{
  "router_score": "softmax",
  "balance_loss": 0.0038,
  "balance_bias": false,
  "router_z_loss": 0.001,
  "num_attention_heads": 2,
  "norm": "layernorm",
  "norm_eps": 1e-05,
  "positions": "learned",
  "qk_norm": false,
  "parallel_block": false,
  "max_grad_norm": 1.0,
  "final_lr_fraction": 0.05,
  "batch_tokens": 131072,
  "max_seq_len": 512,
  "max_steps": 5277
}
Below are experts of layer 6 (counted from 0) of a mixture-of-experts language model. Rows are named router (the router's row for the expert) and show model dimensions 0-127. Each number is 500 + 40 x the weight over its row's rms, rounded and kept within 0 to 999. Numbers have three digits each.
After each expert's rows: "mostly gets" lists some tokens that are sent to it at least half of the time. This comes from a sample of Wikipedia text that the model never trained on.

# expert 5
router:520539475495463439517488589486473478457477536486509494488557518573529532488518516487534480520502409469462446517520397421488550504519472442485474484490493476510460519518522462514565477470532503498415471485514431478492469480461546481505547531554530506495427484485431622501528531529488520546498473570472511564502559609493451496436519462542478469553466487481479561485457518466576520561461
mostly gets: "\",", " me", " .", ",\"", " we", ","

# expert 3
router:507537472488473448514488599489462502439489531481478492476558527572528560504546494462526479530493391434490470525509439458474555502506495470507462477476492490502467511522511460507556476481534504504454461489494455496489483481455519435507560511530551515482409473502474627494533539554502513544492471577481500576492570620487445491438536468531473508572474483512488555492469531448551556555465
mostly gets: " the", " three", " four", " two", " their", " several"

# expert 15
router:519496491509499467451530510528438518524511562448496525441635495399470451509476541502463487498419411560527526512492514513489455487518587493522461458526525473533460456512556492502426505517510502478404562452530415500497501524479499540506472522497498513508419494505522572485485453496510488504505482468501499616546525550473464530606473527556464436488464427490473517488536514517511491498514
mostly gets: " film", " University", " season", "ism", " public", " series"

# expert 4
router:553488459465513489511523466499516419505498442467445516506499586517386537489508444506487509546453550477507501501473581537451519500501452472527548483457529509522518532494497500563534478513459515454459479522519520519594512501487519530520461493483518531523512471438490498484491437510519507479512494418479544486547602492517575591491464503617507524502496391585501489478437551466473493541418
mostly gets: "See", "Personal", "|---|---|---|---|\n", " Website", " Coordinates", " Born"

# expert 6
router:503541471502470429519486599493473479464488510478546501483554536582521552499477523484541464514493416467481461515509396413490547499507500447494448477471488493519455485509504448522552462485536523517403459477495435475481494485467542477512549532541543496497463489482437625505538535533496498535499469552493518582499565598481431505445524450523480481555456479485494531495470524456563550525452
mostly gets: "ski", "mond", " Smith", "berg", "itz", "ik"

# expert 13
router:525540482465453439504487593489472483436486529476509498488539518581522544492520503469544481500506389459480471522509419446479545493496476444467471483474506482525460501517502454512552469463548499477449457477509436471482471481451525469518572530538532498488441502493445614484527528541497506539500471552481514582505571608479456491445518464533471472564467481513467559474461534450576559561458
mostly gets: " Mr", " D", " c", " Ed", " Mel", " qu"

# expert 9
router:507535477487479446518477591480472495427479546470471489478548526576540563503548514477530469509497398449476460517524439437493566494514481456493448476496506486512453514520510456521559475471525506483472457477503455484489489479458536457511550512558532506483414486493472632505523541536503513549505472564483510570500573616470456510449519465538482508569476493495487561482458548447551549559472
mostly gets: " This", "==", " A", " My", " An", "==="

# expert 10
router:494563523504474480521511550520510497462495463400414528494474599447504460517572569552502469505533528542527503510527393522491509545480452561436462506528437578488481477524496437499456503502561512500490486417503531468510615494591542439473461508459522497420456519518503514487498483570432563491499541557534485488463508478517548464433527492541481516503438473523479483538507498506481522507481
mostly gets: " |", ";", " –;", " —", "″N", " -"

# expert 11
router:524541480486461430518482610498476484440469519477508486490551520559531542493513516474537476508495378453483453524520434446476546506513483450480471481488497486510453498520508461514555472465536506496430455485511447463472475482452526483518565539547538507489435482490460633507528532539498504544505473561468506565496577595496457505453523443522470468563462486494489544470460531463585539560456
mostly gets: " exp", " med", " reg", " def", " Sw", " ret"

# expert 14
router:497509522418492458500463456509522488535535532475478377520472435544438449577580433546496451508450451507541479485543494467542383539539611530513487487476536512571512486479494519516506469462510522506527497510531537528600476596585481467475484477462473501464525449480544465468494473484495509521493437486465511476508448481507534512488533499467436551501556545498493503527554497541556508453495
mostly gets: "0", "2", "8", "9", "7", "1"

# expert 0
router:520529472489459452520486605484478485446487527475502489499561523587530524494517512468536471510499409446486465533512418426483543497510476436479472487487501489515462503520509442505556479472547501497421458485517433474474482497456530479501563528541539505493440489487441628505538531536488507535499469556482521582493562616489456496440529466536473474570470487503490560482464531459563546546467
mostly gets: ".\n\n", ".\n", ").\n\n", "\".", " ===\n", ".\"\n\n"

# expert 7
router:524542479500466442508484597513474499461501524480501485498559517572519529487518517483542477513506402461485466517506409426469554515515480436500485471485498487523470504515510442520537488473528515510424465476502446471476493478473539473497563530551521509495436495482442647488541538534493508549492456547472521578498569629487440491439524453524475479562470491496495546483463522462574543539472
mostly gets: " him", " France", " Spain", " Swed", " Texas", "ided"

# expert 1
router:508525474501464442526481602495471474462482518472531496469541525587521550488499517498541463506489425459484464504520406419498558498494485452474474466477497476512435504518507447515552486469538506489426466483509433470496477483451539477507578527545554502481444494476443620488536536529494502545492460559493515581499563608470437506440516478525474480559448486487492536501469516432570538521463
mostly gets: " David", " Richard", " Gar", " Michael", " Charles", " Bra"

# expert 8
router:498529445533498499578465486517491478618427469520425498477538547464506559508485534394519484511502524531502457496525474466486484479480560439481476514467491477482550413528546494545514513493495537503534442500553502498496527503624519562477473483504504468469577567475467469494460525475457469503552533472492511472510595489432458512598518502495497481494580516631498499492531490488470495473515
mostly gets: "as", "rain", "ree", "now", "ve", "ver"

# expert 12
router:503493483533529535407464446397486502554469513518503500468463428460520534514441434397399518511513529513381498520497545504476484509530453572525525471512448542492503560562561512506495497506493519606554530467513537459488565539452478483475542520466496400465526509509543474481473493483511539532485600466519521482513440511485556487571503520483512502504522490454522480534559521513488495543488
mostly gets: " and", " in", " to", " as", " with", " on"

# expert 2
router:510528467498453435513496606513453485441486541481507491484527540565524541495514523473548486512502400470476462517504416404487540498507468439497488483487485482513457515517489455523542477465536508499420456484506432471484466495474533457495564516550541506496436483496421616488530525529501509550506476556486515570506573609493470483452519468532459484565465486487490550478462531449574536551466
mostly gets: "-B", "-l", "-b", " dec", " co", "_{"